{"routed_scale": 1.41, "router_z_loss": 0.0001, "optimizer": "adamw"}
Below are experts of layer 12 (counted from 0) of a mixture-of-experts language model. Rows are named router (the router's row for the expert), gate (a neuron's input weights, with its number), up (a neuron's input weights, with its number), down (a neuron's output weights, with its number) and show model dimensions 0-255. Each number is 50 + 10 x the weight over its row's rms, rounded and kept within 0 to 99.
Before each expert's rows: "gets" lists some tokens that make up at least twice as much of what it gets as of all text; "comes before" lists some tokens at least twice as common just after its tokens as in all text. This comes from a sample of Wikipedia text that the model never trained on. Tokens count by the router's weight.

# expert 14
gets: ".", ",", "%", "0", "8", "9"
comes before: "%", ".", " |", "000", "0", "9"
router:62 44 44 36 62 53 49 43 54 45 48 33 59 53 60 51 47 65 56 41 41 39 38 71 52 47 77 40 47 46 56 36 57 56 50 63 47 33 52 45 42 49 46 32 41 61 45 58 32 65 51 38 58 70 52 50 62 54 40 66 28 46 44 43 72 41 42 43 60 40 47 60 59 58 56 52 69 59 60 46 60 46 43 25 60 46 45 67 58 41 50 54 51 45 44 57 54 57 65 54 71 49 46 37 48 63 41 42 53 46 53 44 65 63 57 53 62 52 64 48 48 46 39 46 43 43 62 47 39 51 51 53 47 68 52 61 53 47 35 40 65 75 45 52 52 67 50 36 47 46 51 31 64 43 31 50 43 51 63 48 44 56 62 58 59 44 41 45 49 55 61 24 67 50 53 52 65 44 52 46 52 65 56 46 61 61 33 44 53 37 48 47 56 60 54 71 61 50 31 49 66 49 49 48 42 49 47 40 51 53 47 59 47 49 48 67 48 29 55 36 40 54 47 63 52 50 67 54 50 47 40 38 37 57 65 50 35 55 53 30 45 54 48 27 41 41 44 55 58 63 51 58 47 69 32 37
gate0:51 44 59 44 43 35 52 55 57 52 41 54 39 58 41 55 48 48 57 45 48 52 57 54 49 51 70 58 68 49 49 43 53 55 48 63 40 49 47 37 58 56 56 58 36 51 47 41 41 59 71 54 49 47 52 40 44 52 52 64 50 43 70 66 49 65 46 63 48 51 38 63 65 51 53 45 50 25 27 39 59 58 54 44 53 46 40 46 56 46 56 64 36 48 39 55 45 63 48 51 44 38 50 61 35 60 69 62 48 62 78 40 45 47 73 42 62 73 58 52 51 57 48 65 62 45 45 69 54 56 59 51 56 59 52 57 44 64 30 53 49 55 27 42 39 56 61 19 61 51 67 50 52 53 43 65 29 43 54 46 49 52 56 40 50 64 35 52 58 44 33 51 40 38 45 42 54 50 50 53 52 36 55 44 46 45 72 42 41 52 49 59 38 60 46 37 69 52 51 63 52 59 74 49 52 44 50 44 46 57 51 52 32 51 32 45 43 36 32 42 46 55 56 50 50 44 43 41 46 65 63 36 36 61 51 57 34 40 53 64 57 63 46 24 57 63 43 55 69 54 35 55 52 62 51 53
up0:65 39 78 45 56 62 60 55 41 61 47 56 38 69 52 49 33 48 47 48 38 43 49 44 33 45 59 48 65 42 61 38 60 40 40 62 44 64 35 43 51 43 70 52 52 42 45 46 51 61 58 51 47 54 48 50 31 52 61 48 33 42 68 59 38 72 36 58 49 46 53 54 52 55 55 36 63 26 39 60 58 60 48 47 40 56 44 41 39 45 54 54 30 57 45 46 58 48 54 64 44 36 57 72 43 53 53 65 35 62 67 42 53 43 74 39 53 59 45 52 51 69 38 58 71 44 37 49 56 58 56 42 46 58 52 32 64 67 44 57 43 42 47 53 40 55 47 52 44 58 71 37 59 50 32 60 32 50 35 29 52 60 51 55 53 62 50 37 57 36 27 69 37 51 36 47 46 57 45 55 65 43 57 49 50 48 55 54 40 39 49 65 49 62 53 58 58 49 67 36 39 58 63 44 53 62 26 44 60 56 47 42 48 50 41 48 37 54 41 41 45 66 58 47 45 62 36 60 47 44 46 46 47 51 50 40 46 51 54 71 58 41 46 42 46 53 48 33 52 37 37 45 56 43 54 50
down0:51 32 36 41 45 49 53 64 57 44 37 48 58 62 49 62 62 54 36 64 55 55 46 43 55 49 64 55 74 53 41 49 53 57 41 40 62 48 51 52 48 52 54 58 59 50 47 52 44 56 40 61 44 69 52 30 67 60 46 56 70 43 52 73 43 86 53 53 51 50 53 63 56 45 40 37 35 53 44 46 46 68 74 62 45 45 44 62 56 47 53 48 54 53 57 55 36 60 53 42 42 48 49 58 40 66 58 53 40 46 32 45 54 39 20 64 46 62 45 61 33 42 58 61 51 46 50 53 56 58 50 47 81 45 58 59 37 44 48 35 41 56 53 61 38 58 31 59 48 51 57 56 40 37 49 71 62 46 50 57 61 42 61 34 32 58 57 37 58 49 42 59 65 55 63 54 50 46 66 62 32 59 56 59 48 62 51 38 60 63 49 64 45 38 43 42 41 53 35 49 55 57 46 32 51 61 28 50 48 50 49 55 39 51 56 41 40 48 43 41 43 44 39 52 51 57 46 59 39 47 55 55 43 52 45 69 49 37 48 31 51 58 54 42 76 58 56 57 43 58 36 47 42 54 40 43

# expert 2
gets: "5", "0", "6", "8", "7", "3"
comes before: " |", "′", " |\n", ")", "}", "°N"
router:59 51 39 46 46 56 59 37 34 30 47 39 40 46 53 44 53 64 64 45 38 51 44 52 41 47 61 47 40 43 62 30 54 35 56 64 39 27 64 37 61 45 56 34 49 48 37 47 48 57 44 52 48 63 54 36 52 45 42 62 44 51 57 58 67 49 41 36 70 39 53 51 46 46 51 48 59 55 52 52 39 57 41 10 62 54 44 73 38 39 55 62 46 24 37 65 54 48 53 50 55 56 47 47 59 63 44 30 55 69 46 51 57 54 53 51 53 48 58 42 47 51 39 33 48 50 55 46 48 38 48 49 50 62 54 59 44 42 40 41 56 74 52 58 51 63 30 38 30 34 50 36 65 51 44 51 44 61 42 57 56 53 44 64 48 52 42 41 43 50 67 45 62 49 53 53 50 50 62 40 74 63 49 39 58 57 28 40 54 46 34 48 47 59 60 67 60 51 60 45 59 56 56 36 44 44 42 43 46 57 62 63 53 46 56 61 41 46 52 19 45 66 42 59 47 51 49 28 50 52 35 38 49 65 56 39 37 64 44 40 37 48 49 33 48 46 50 57 64 55 51 56 49 55 41 55
gate0:51 47 47 45 40 43 48 53 51 60 52 64 60 41 64 58 48 62 74 65 60 52 33 43 58 52 35 51 40 44 56 32 54 52 43 39 66 51 51 48 53 45 56 46 48 45 59 57 31 50 56 44 57 65 42 34 42 36 64 54 52 48 68 52 34 49 35 34 46 54 52 70 40 46 54 63 41 37 45 53 46 71 45 43 58 40 59 58 40 33 46 59 54 49 40 43 49 46 35 41 57 57 51 52 54 33 74 38 56 60 56 44 46 42 55 40 65 42 51 55 38 53 43 18 68 43 51 61 62 61 51 48 38 44 42 44 64 56 45 48 63 52 63 70 47 35 39 45 47 50 44 57 47 58 46 38 49 48 34 57 33 51 55 37 59 44 44 52 71 54 69 41 67 60 43 38 51 58 41 43 51 57 39 51 65 45 47 50 48 38 67 38 67 62 51 46 66 44 58 54 52 48 58 48 61 57 48 50 48 48 43 39 44 62 58 48 57 46 35 51 34 49 49 37 48 86 37 43 69 61 51 53 35 54 57 55 36 66 49 51 59 57 47 37 49 41 57 58 41 52 49 58 36 81 47 44
up0:45 62 45 57 61 39 40 41 52 50 57 66 38 50 66 52 41 55 57 47 62 50 45 69 46 46 44 56 48 50 64 57 38 56 71 69 59 46 37 53 62 50 46 57 53 51 65 50 30 59 57 65 50 48 56 45 61 44 64 57 71 50 50 41 58 35 54 44 38 60 75 53 35 30 49 52 37 50 50 41 66 33 50 65 50 50 38 61 57 51 56 54 53 40 46 43 51 47 52 51 69 43 54 50 56 51 54 33 37 35 46 54 42 51 58 52 39 36 47 68 66 35 47 48 62 48 54 46 47 47 48 67 36 59 59 60 42 42 75 46 56 49 55 47 48 55 50 49 35 54 48 63 72 47 43 65 43 45 55 47 44 60 62 58 57 51 49 46 54 43 63 54 29 54 31 48 41 57 47 66 56 65 58 51 38 51 34 46 67 59 47 42 35 66 64 50 70 54 51 50 47 39 62 56 57 45 42 58 60 58 61 48 49 51 49 45 46 63 54 29 63 23 52 46 45 56 69 31 58 51 47 65 66 39 46 61 50 47 32 35 65 45 53 44 58 53 38 69 53 24 53 44 66 64 42 43
down0:64 57 36 55 47 59 58 48 49 32 52 39 44 69 49 31 59 60 50 41 36 59 45 56 52 54 47 46 62 42 52 71 35 48 57 68 56 48 43 59 43 59 73 46 50 51 50 56 44 58 40 49 37 67 47 36 39 63 34 36 52 44 56 44 51 64 53 64 75 59 38 57 59 56 47 48 61 53 46 57 54 62 53 53 54 46 45 54 61 54 48 50 29 53 47 62 47 39 43 42 36 56 47 65 50 68 34 43 35 45 41 44 51 25 59 50 44 37 41 55 42 47 44 71 44 46 58 51 41 53 64 44 47 46 43 28 54 60 42 36 42 70 46 30 35 48 40 45 47 51 60 51 63 41 49 54 51 51 43 27 46 52 61 56 49 38 43 60 53 38 34 56 41 60 48 66 45 45 46 62 48 28 45 47 52 43 39 53 54 68 60 50 26 53 54 48 41 50 62 54 73 35 50 40 47 33 51 64 33 54 48 40 45 56 63 50 51 55 70 38 67 45 41 59 51 50 56 52 43 39 32 57 34 50 52 50 51 37 55 56 65 42 34 57 64 41 57 48 54 68 66 52 42 52 55 69

# expert 46
gets: " of", " with", " to", " for", "ing", " by"
comes before: " the", " a", " his", " that", " her", " an"
router:62 59 50 46 58 59 42 50 53 48 59 49 48 43 61 52 39 48 58 41 63 34 53 57 36 42 54 47 33 45 59 42 64 45 53 59 50 44 69 57 37 30 46 45 48 62 54 48 36 59 55 52 43 57 39 28 40 52 42 54 38 42 36 34 66 47 39 59 65 36 63 52 69 52 58 53 60 57 67 36 45 49 54 31 60 66 47 64 43 38 57 70 47 27 40 76 49 59 63 45 59 61 32 39 34 57 51 42 47 57 53 52 67 59 59 46 53 47 53 34 53 54 36 47 50 66 56 42 46 43 45 45 47 74 46 51 36 34 38 42 70 68 49 57 51 52 35 39 52 35 48 34 55 60 49 49 48 56 50 35 54 54 56 63 44 39 35 43 39 52 52 49 58 32 39 48 59 46 53 33 57 62 54 39 48 60 36 43 40 43 52 27 54 55 59 62 51 53 59 37 53 50 57 55 34 38 40 48 45 52 60 66 45 51 55 61 30 39 47 46 47 59 40 63 34 50 59 56 48 58 40 34 52 66 65 44 25 60 58 54 38 59 37 47 36 45 49 41 54 52 67 58 50 52 47 53
gate0:44 66 54 40 67 60 43 44 57 43 65 54 42 56 56 69 30 47 44 49 57 41 34 53 41 58 47 39 48 61 74 44 55 58 45 54 45 62 51 29 38 47 51 55 51 56 49 32 51 39 54 32 64 51 59 47 50 43 40 36 41 57 32 36 64 39 51 35 56 68 31 59 52 50 42 51 44 57 46 40 20 45 47 52 56 62 61 43 55 56 53 52 48 37 36 60 47 44 72 75 58 67 53 48 54 48 47 59 59 46 42 41 35 54 63 56 53 46 54 67 63 54 40 44 44 36 35 46 61 41 42 59 54 44 44 59 40 45 58 53 58 53 31 52 39 67 45 57 43 47 36 49 42 36 50 55 44 57 55 39 44 46 66 61 50 54 40 49 43 35 44 44 52 59 45 65 48 42 52 61 42 57 65 49 51 51 54 53 60 62 44 50 47 28 57 58 52 39 52 48 62 54 34 58 53 74 61 61 43 62 56 65 34 51 66 49 56 59 64 35 31 48 60 33 49 50 57 56 54 47 61 43 45 40 62 56 61 55 38 51 50 53 50 58 46 34 55 64 44 42 64 57 47 39 14 64
up0:41 54 55 33 43 69 45 49 42 39 59 65 47 56 58 61 35 48 45 55 53 58 51 57 53 41 49 49 49 54 65 65 60 67 59 44 70 48 42 48 39 36 51 49 51 73 49 36 45 50 65 64 57 42 48 48 54 68 52 41 49 65 44 44 69 56 53 63 47 43 51 55 61 48 62 59 54 56 69 65 27 51 61 54 51 39 60 41 51 53 48 42 39 59 62 51 58 79 66 65 53 65 40 51 50 41 37 38 60 32 44 49 39 71 41 48 43 46 33 40 55 65 57 58 58 43 52 52 73 49 58 42 51 85 43 46 41 50 52 43 48 48 54 61 59 52 46 68 47 33 39 40 44 40 60 46 49 48 42 50 52 37 56 57 24 34 48 55 49 38 47 42 39 41 62 51 44 49 44 46 40 48 40 51 32 47 57 54 53 60 52 46 59 47 31 45 39 37 63 53 58 52 46 44 44 43 60 49 41 52 48 48 47 39 54 40 51 49 49 52 31 55 60 57 49 54 48 58 53 36 69 56 52 50 53 59 59 52 37 65 46 55 59 41 24 22 64 41 33 35 65 52 60 33 53 49
down0:27 36 58 43 35 67 50 41 60 54 42 74 57 54 37 38 52 44 75 57 53 36 49 66 36 44 35 54 70 62 38 51 55 55 50 48 63 55 29 50 43 55 59 36 63 32 57 58 45 50 63 58 42 56 60 28 47 51 48 43 54 65 44 57 64 55 42 37 59 43 44 33 37 30 42 67 37 51 58 52 40 43 42 53 55 50 53 42 59 57 40 49 36 40 28 53 58 51 54 54 37 44 57 54 59 54 48 47 53 35 38 50 44 41 50 43 54 53 57 51 32 50 39 30 63 52 49 44 48 54 54 62 55 41 53 53 51 34 35 33 59 68 42 41 56 56 37 65 32 45 47 52 31 38 45 49 57 67 62 47 62 35 47 56 36 45 59 43 37 39 54 58 46 47 52 55 46 46 54 48 66 55 59 38 44 55 46 56 60 56 52 63 53 61 56 55 45 65 43 72 62 50 40 59 45 36 56 66 67 64 59 59 51 60 59 55 59 73 46 28 46 63 43 37 68 63 47 49 54 35 44 56 53 40 63 55 60 60 50 48 33 45 55 56 39 39 52 57 60 47 45 49 57 48 46 60